From a checkpoint of a small mixture-of-experts model trained on Wikipedia.
Training: a variant of SOAP for the experts, 418M tokens.
Below are experts of layer 4 (counted from 0) of a mixture-of-experts language model. Rows are named router (the router's row for the expert), up (a neuron's input weights, with its number), down (a neuron's output weights, with its number) and show model dimensions 0-223. Each number is 128 + 32 x the weight over its row's rms, rounded and kept within 0 to 255. Numbers have three digits each.
After each expert's rows: a language model's description of what the expert responds to. This comes from a sample of Wikipedia text that the model never trained on.

# expert 8
router:135116121123137080107167134143128118100142099103158136119108098182132100117155143125133140125135117134153079148139091083143144097032161140103122145135066135099116112161103105111146162132149065088147205128106148112086094095166115062136106130121107165110125138035135084173180127118103128143161097136098124111128153066109106109138152152106123155138129120183181087084124074134096091152188117096169083104139158137133131204168065067147166108091163141112172119141160094098113117123144131100115132130156086067206144139125185114104085128140100154140131159141151132110140053104132154145167062120206134121076075156152089068090094118137088171108152172111153182197139155171151085170117
up1:121130172111167110129131157097102146073112134154161095060097143089144133112185140168172156089130079080152063144151107133053180056110162072116124136103072130122136136123120142137119112136058096141131163109106160109112131182151120132161138147109112118196149198082140149099126130106101165089140157137202146131147039123145123084171125161106181146106112151122102145151175074094115113051113097126166143099115158108126188126143146139181150120138080170132155134144145134133136184140136120139149143153163126114047124199127121166154158063133112172134048063120104151120122178146069117119117073094187110104164141136163123119112137143131133156098141135114117143072132094155144052175127
down1:137098159146133173127171097051117140141200130090129111103127082097112131155136218138104148153172135111111169091150130126140148120105135125147185186140097145140147134077135101141105129112093109103110157155136154101130082158131089164150145105099140104119086104078133115103121152117181145089119164123156106087130135151100103186174118141066162142115128164141140093143116049091097191120179116159133116136159125159164158147090071085109113117102082113081167175084116105116104135088135101092160162116228093093104145156163127098130118049150153126096098108046169156170091119042096138105137116082124094156137126145051017139104157093163136135165111128106140147104163099147137129158134
Description: Opening consonants or clusters of a word, often a lowercase p, st, g or w, like des-p-ite, wides-p-read, gos-p-el, gr-andmasters.

# expert 22
router:114133156120135176117145095082136110142117106144134147129184205170061138168094138127138125099106193115065131052172138185156146143105195151085127115131126142094112157119082201137143144133099169136077179115143060130076158141164113095180109130116162150069117063164117141130162125126060111141104166157128059177109147062165148112087118127048120133091139117095143152133128162117125153108178108095185162090129127170112125141129130205178162162126152132136135122127117147147134141162146132077151130108161121099119085159137148111094123148107167096129144091072114131131098151059120111122167138089136140110104155215188130127158086082159125124149054152128109129135135104212153131106085
up1:129113122141155113080175117087105111161142112119181082155158158105089155153115184145093188112177144066158139108149097106138113151159147079091091094150155082152150103087116116114154148144117160115100108159150096137168053126122091199125122066135146146118132111129096097095097161090117099118092107161193167093108081172138063095091153101096098171108139144139051099076094092172143089138157115118141186105111128147064146129131191089148147205104127145155142120128108157188086102131150134094146061108151082118099098122167083155135172118153206083125150150137125152109123084099068140153119201102125037120124124102083173155152133121128146181151123145123190137110116103116161113144115
down1:146089194088100111116182106112184159110151128086095099177159171110091114190162128178091159105136192124134135003132174146112126157161129178134117109112137088134143115115108137179147121122161090152094164134183110136114149151125139128162131079095155127113146100195089135118142133134139168136116101108170118115155133106097098144136131102005152149165145186102156118115095140097172141088108141137106116085110122151072119170127091203156056128124083058183149124113134105113126133143150140114096156112096178181176154143204164091143146111221100147117109124110156100135124114089166140103148133135077183103121131115115141159068113167179140133124086126135100140089104161105110130105131
Description: Final vowel or y pieces, often in foreign names and words, like Nav-y, shin-y, Argh-y-a, Casar-o-li, Shang-ha-i.

# expert 13
router:175098000144167101112074131118130122148154112106140156164098085081134167132142151122133100076146117132171105123102167089114154053054140138154132169146108122131146136085124090159133113102130174122090136125152156136086155079150137124131117121111180178148102126108094125139110168164107094145113124136206090160125084059133150153151122169112155102162143165163097129128162171154114183116170153116120092124119159134105127147127135165122135128118115075085114139142130119146141155081073139174131145211109149146084143116119122139100160092086137130164156154113222145093107075104149136103096101106119090193060119162129138100091169103099140092142040087083127129090136104076133085130155
up0:135155110063115125130169153142086101157121130132124160127117113103133165195123121171150110118086119101144094088175109127087138113134075165153152124114091102098173068128150113099021137088143151183123102099117151143109140081134105111079096134146094156188132127154143136178040133147125169156159169111103133111125099125140168155129165124175114125192137114082110177113112103151171125107078154184174094075138135182112154125127079172160148136064133058134167155153138121138135139093199182142139152161135181173075097116107110113052128126118134115136155122083189168107146058152185134147131142142186133167099108134082170167070112153111100066126101099146108110112090136071142118131167
down0:135142153153155159074133111132193142133158104108118109204131176144086155125107085079152141114170138106153101117063150159047095154132221155123128042119155157131121137109132141106099156161093092064080080061119113116119114142136152141086124125146097129143030106124151140073194176094140097102128151164092118147187160129139149143125146096128142120123158182159096096183121108153146140123097084112145141076125165114143162113150167138166168077074152141078153130116158168082122053132138129117152173099146102078109148134089120084079146138116116096096095154102155173202131078161122144126138173108145119056162096107123124145144138116062130135148107102148108121184107144071116120141174
Description: The pronouns he and she, nouns like part, work, season, place, and word pieces such as son in Chairper-son, Per-son-nel.

# expert 10
router:125132138130078092210126125139162118112079129156166098208131006134116197114140162110152145172140162093196152166162121127132130084149105146095110095150151118139158134121173110133044137154134082119157143125124112039131121179134099025083183116090129112134122097159127102161112123115111073130149179126146130122062142066088134147125128135109135066158134111100100132117142157148105126128120155117144109218151125122143099083139095124118078191115123138121165113097106110114182143108111159094117156116105056100180088162149127139143177120109146125153160118125124049087112142102114139150120120211118111167126185129129130122117145162090093172120113115139141127125124158182091076173099
up0:142162156068139075191066118157121115089136119142107109093138153165157175133115086117122118125132128145143084148091049157142174131157122133082056077080098174115156101093092178124138155176161138090130114057111132129156097186137141106125155142122144130130158135151136075156105103126159177138104066084147118163164105142170156150088105128105156134155058146169116145104147158092109140121073152199063114142147131184115113077161099137093055175166097107140159158102161147113162151200102113090141068110098101109107083124117159098129119132114124155137108121215106183086117093130116104125083176117146138134133115088109129092108106134051093069093162107105182114146129185159165156145136
down0:140136123119143098137176088149173121089167170129099121141171106126081062111121142089137157061124100109162110143217127154120107102159083163143147102103132147162131108181133134142119139123124090108195123075161116116167186156134194146086155131176060109126047158152144116168098092193140105072102165156116103109103131072148108189152108086177111122195131094108117084113115142100100171132116095114092068119140128100135134117107078122133132140126134145091162109100145175108176106107129171099082045160156117072103099189141133150154113125153142157071150110144105112088108052156076122074153129099105153036143113113122143149151182147138151110121158139154132065077112155128120128082147
Description: Wikipedia markup and separators, such as infobox colons, == heading markers, table pipes, slashes, arrows and degree signs.

# expert 20
router:128162121130106151093109167084156151117113141142141113107098080132133182132157191153119133131120134161058117099140166107123131125166140194159064124151143138118137109118126146053137146118094115149109189162156156139140148073161123161132134128120122052196083133130119126148119137095081169135129127119194128086085137203131104119094117205144118193156141105155107127108143074113134203096178132082156119109110117105151005152157073089119067140118111133198149117120160090129064165136100133169157149169128143110103136113123145089115140137120116072048088089112132130105115138174161133179144151097067116144146137186144141166119099113127163096170141096160100076205107121105167132156113
up1:086126090084051112089159120139160171137105117149183095171128105072026134114087166126062089057150159103108129159108132129085178163175077139083113144091090124137100169145104103122104112111112078141093148150113153120132128129139169082084124107123108126123164132135154169152175172063142142072130117177149162125150083153183104152123126148132129123149136107061141125047146095081147152098118141179126169166118137140129176092134049069083139104116114153157165170084099068103167118187147177093144137111112132110103148145152090147127108197109139128122118134087114134147117155116169227105122132132085094116102147105130178176071077113104134184120141114099099122135143125118081144122144
down1:152155116190135058131135132121129114137115108099110161150121140076157103109051112121148109143171128231108118142156144128177127101104098148103164151116135144136163194095051172088152141194114119074138159158093157112057107155077157092111096061102154126147136162148118122122118171116053118105129108101126098141113152150161126120177160105130099099138174141079207113098110130097187131177098178141176171111107105171125069075098141119149125127128106086091119086106112145134101150160115153119163124080179192131147169159127137151068107074151124088064111125098107185083152100094146164065113177128104095148119162089113095149130099149123133102100148153069175095133111124098108111168113
Description: Short function words such as a, to, for, with, by, was and is, plus table-row pipes and the piece an in words like hurric-an-e.

# expert 16
router:099134142132099110090138108108130114149178114103122138105143133186126091233125152152085146167115124138163150169135111112008134145157076164117132144141169132105130104164110157148136138135162140109133110150112126093107154110108065123108105158119092073179149126107130189125140129117097116124151219153075181124150158093143078147150116142021128138070148182101143144096107221122124161144136111133160118048093131183176103132147126127090209107098117151134135116147142106120101185058168138106115173092100119165175120065123134085167119091089128118145130130150138128124119120189097064125149132168134143131183078113130125124171155096085117118157171168120163079107131118160165103125120
up1:101095146082093097152135135154184138097148068155113150147122133119085120086110085182086144085118137150170091124146096067159106159168118153152152098144102075104179099171143173119095126110141126168184107170123089103100159099147105112112129158103180117166118126139155149106140109080123149124173162119199170121085104133173042093117116103126063106085113107101140157092138196159211081104145140139146129075111176100118156119120075122150196145115079177208155197167140197131176105134165133126139172210101063145138111125127137119173156092107116085128099141164148106148118113131088186119128148125115114141162121152071172152139116135116099115134147141114144178090181134102127114071110
down1:177129154129151095149077095154087094087196141161088102104108116128187147113140111170183144099134117104100149113161113127095121143184077155133200164149180121125124106157134167135102157165162110124111143139132100150186128158139141141159146118144133089191090109113114121116146103183115129109112083097087119135114153138143093136184127094073113212144082073129128119138085155147160171167197157158116138118152126176145135161131142207161095068167164175164159121129130139093086093125119178140108150115140061206140146116133131165099158176129171136132155117136120113136130125110103077209132108117099071077176121160133129109220111165160090191144109124099154149084176189087106151123167
Description: List-opening hyphens in infoboxes and consonant-vowel syllables inside words, like emp-lo-yees, phi-lo-sophy, me-lo-dy, Tü-b-ingen.

# expert 3
router:159151097145104122131162115153180132160135116178156107194119066146147155099149134140120176097122154152093097170201111144026107166163136104098104147137136080150150095149125102125177114115174128134132187077124156121097144116118094096167187135074125086121145184101106118133096133136136108140206124112177158124119110119133105143170129164105109155199130105117136156128098225233125123169085146140119182127137118158056046137108039083122156128077116105164222093110123144126123145123088157114128149100112175126129108101132138126157106114095140102157103094153160126108105082129142098108135145097131156117100121118160118143132134096134121144090141116106128181097141122189081192196104
up4:079121152096104117100076112093145129099128075117142075131118129088186128107165150083095093108166172101152144149131211171143137071205180119178114172076153119102123132112182070143127149050131138108139118169095161064179117126112055155167151111118105122120111156166119201094117125106093138074106088117174070116173135163114142144078111145135162142105133138113135077179173135122173095115113162103139119121124079119121147126090140133109134137108079152076138148184134172180120108151100115097195111082160137127072077082146075108075138130056138167123106119112052135115134079159126111129082117179188098100115109119192115138096144124150123144113107143071129109107171104152146127134114
down4:151172121125141111159165125140076113120118149106160111105058152083107108106167095177117112165163127146113113163104137154126129201106127204109163146110110073115138105104124127103120104120128105223137108128166158124132163152137145135057045114176134176130093054114106165074087108111113083094120128085125156148166095131105145155096107120140093122167069113092142131127052087152098198145135174126089131154078108129185164161128130162132084147052146124169147112135105179193101131152114057123084103105156081111133152168124088147134140156062104056121120123102129113146070120081147167125183156136144142094155161133105136160094106135098115056121132081137186148127142125124151124187089
Description: Bare spaces, opening parentheses, opening quotes, hyphens, dashes and slashes, plus word-initial prefixes such as un, dis, con, Pub.

# expert 2
router:146104042117184144078107146084130145120141122133164184113180085192168042157127137152089178134172146109114124073095127143088159153078082153139085083150113122137182135117111128118192128113167137108142074133128147106149142133151099083151112134116110148149118170089103158137143139089087079144126106140121126139156155138206119141186142176122134156169154080101094141155131183148099126112132184148182137126117125153145080169124125117168158161231142118057180138194147077117092148137092129133119157084160095069114155120154133109151136089145131095138109147137110124125120135154148126149149120154080110165046080223130126164116155087123121127094099126124125134197166122129135068187095
up4:118165101135158170144134136080176145072091129153149105154126107147105145149109106161172090142134152056107113073075072100112225173091115172178132106192160130094139127146116132098115126108187075131072154190141117107137120149128095118103150115154105132093143120095207093167116197172115118117114085098087118123127195091119162090099135105086146121088143120137089068095106111086118111120144116096153163100137171199172130096101097154119128149128102077107187070131136115162093156186138143129128147106123179126095080106140118138133128149170126124103132125144191117135151168134098188151159196143146144109073113193160138083134127144146096147092150131071128187149097168068068109156137
down4:131114145056109074135051143056104160116111109161104108132141192165134130131134116130174160137137193103074141137115116136152105122097120068151108181098159112129104130091174110058098135086115124152143102215186183045123117131143160126097125097120128092166188122180163140135207164089175153146099145119166085154160206081134161135133147117134158142116170139135120099160122117168103133140140148077119151144087118144132146145100125080128103080108151131157202120074130133064129120148145161166131130179156129149107120141093122090171104106102116134134100118133124106104153123087115164171110103130096114109126064142144094202167104175107110097148088080127193170040116094103125125100164
Description: Capital letters or capitalized first pieces opening proper names, often in tables and lists, like F(lake), Mar(ino), U(SA).

# expert 0
router:144103093142155175055181118126162191098138124120136157062142074083151116064136098167107129169111091121146118131111130147101082150098127135051129132141159149160150154123118121112070100136120157072157152101109145134149141090104142089135136146151183159078153120118146160131190157104117075139179176127173086144135148157124107111150131140127129067156144105121104190113102101112149131124108142193104137123116082144089155147100158122122165140147101141131159101183093106131196128068077140133120121108098128135133104139180166165196167182160113053146134149160103134147110210152189154181129134146026169074153154051167148134100079104073136149145092155118132142110118114091140182145170
up1:142123101157118138155114072131133155109121103098100157109145151144101118118140135161120101156178088168105152138162124124107113131173107083155186081112088163103131086182096138102186144121130058212150159154158064084114162130103161114124169141092118124084198108107129128124154138131104146111164141082073077115134124120104207126152166172165141091118153173114114167111114163099120139198149141117167132171070142093171154096130124178155174199153097062169075095149115142147195163164102147116115175143116121106123125138176102128086142169130131127111108032160146178139134104100164108091087113105172159101076086085172136140114181091135144174090131149108126087163135107169157190168111
down1:073106128127194134152130088125145063155112115135117128150170158096183141183105168065121075183080111128150133113106165172132108148083123126103117126129157166136171078085094170107099127130147071118154140151110092123032097100146170149166089137118025150138108139149105128150132160117136160126145121116167111103083065163119099214162124121089221100114191094116129172129142147109084115161148079094131116159147123154131163141104123165114121165043146149107162122112159123112134148098133104077154119171158155136097066120123172137148164101128139127143120127167103162115124082171118100153171085160192116188127144121109112119078126115120122104132196070099150144095099093064114139081099
Description: Short vowel-led pieces in the second slot of a word after a prefix or stem, like acc-or-ding, pub-l-ished, pro-vi-ncial.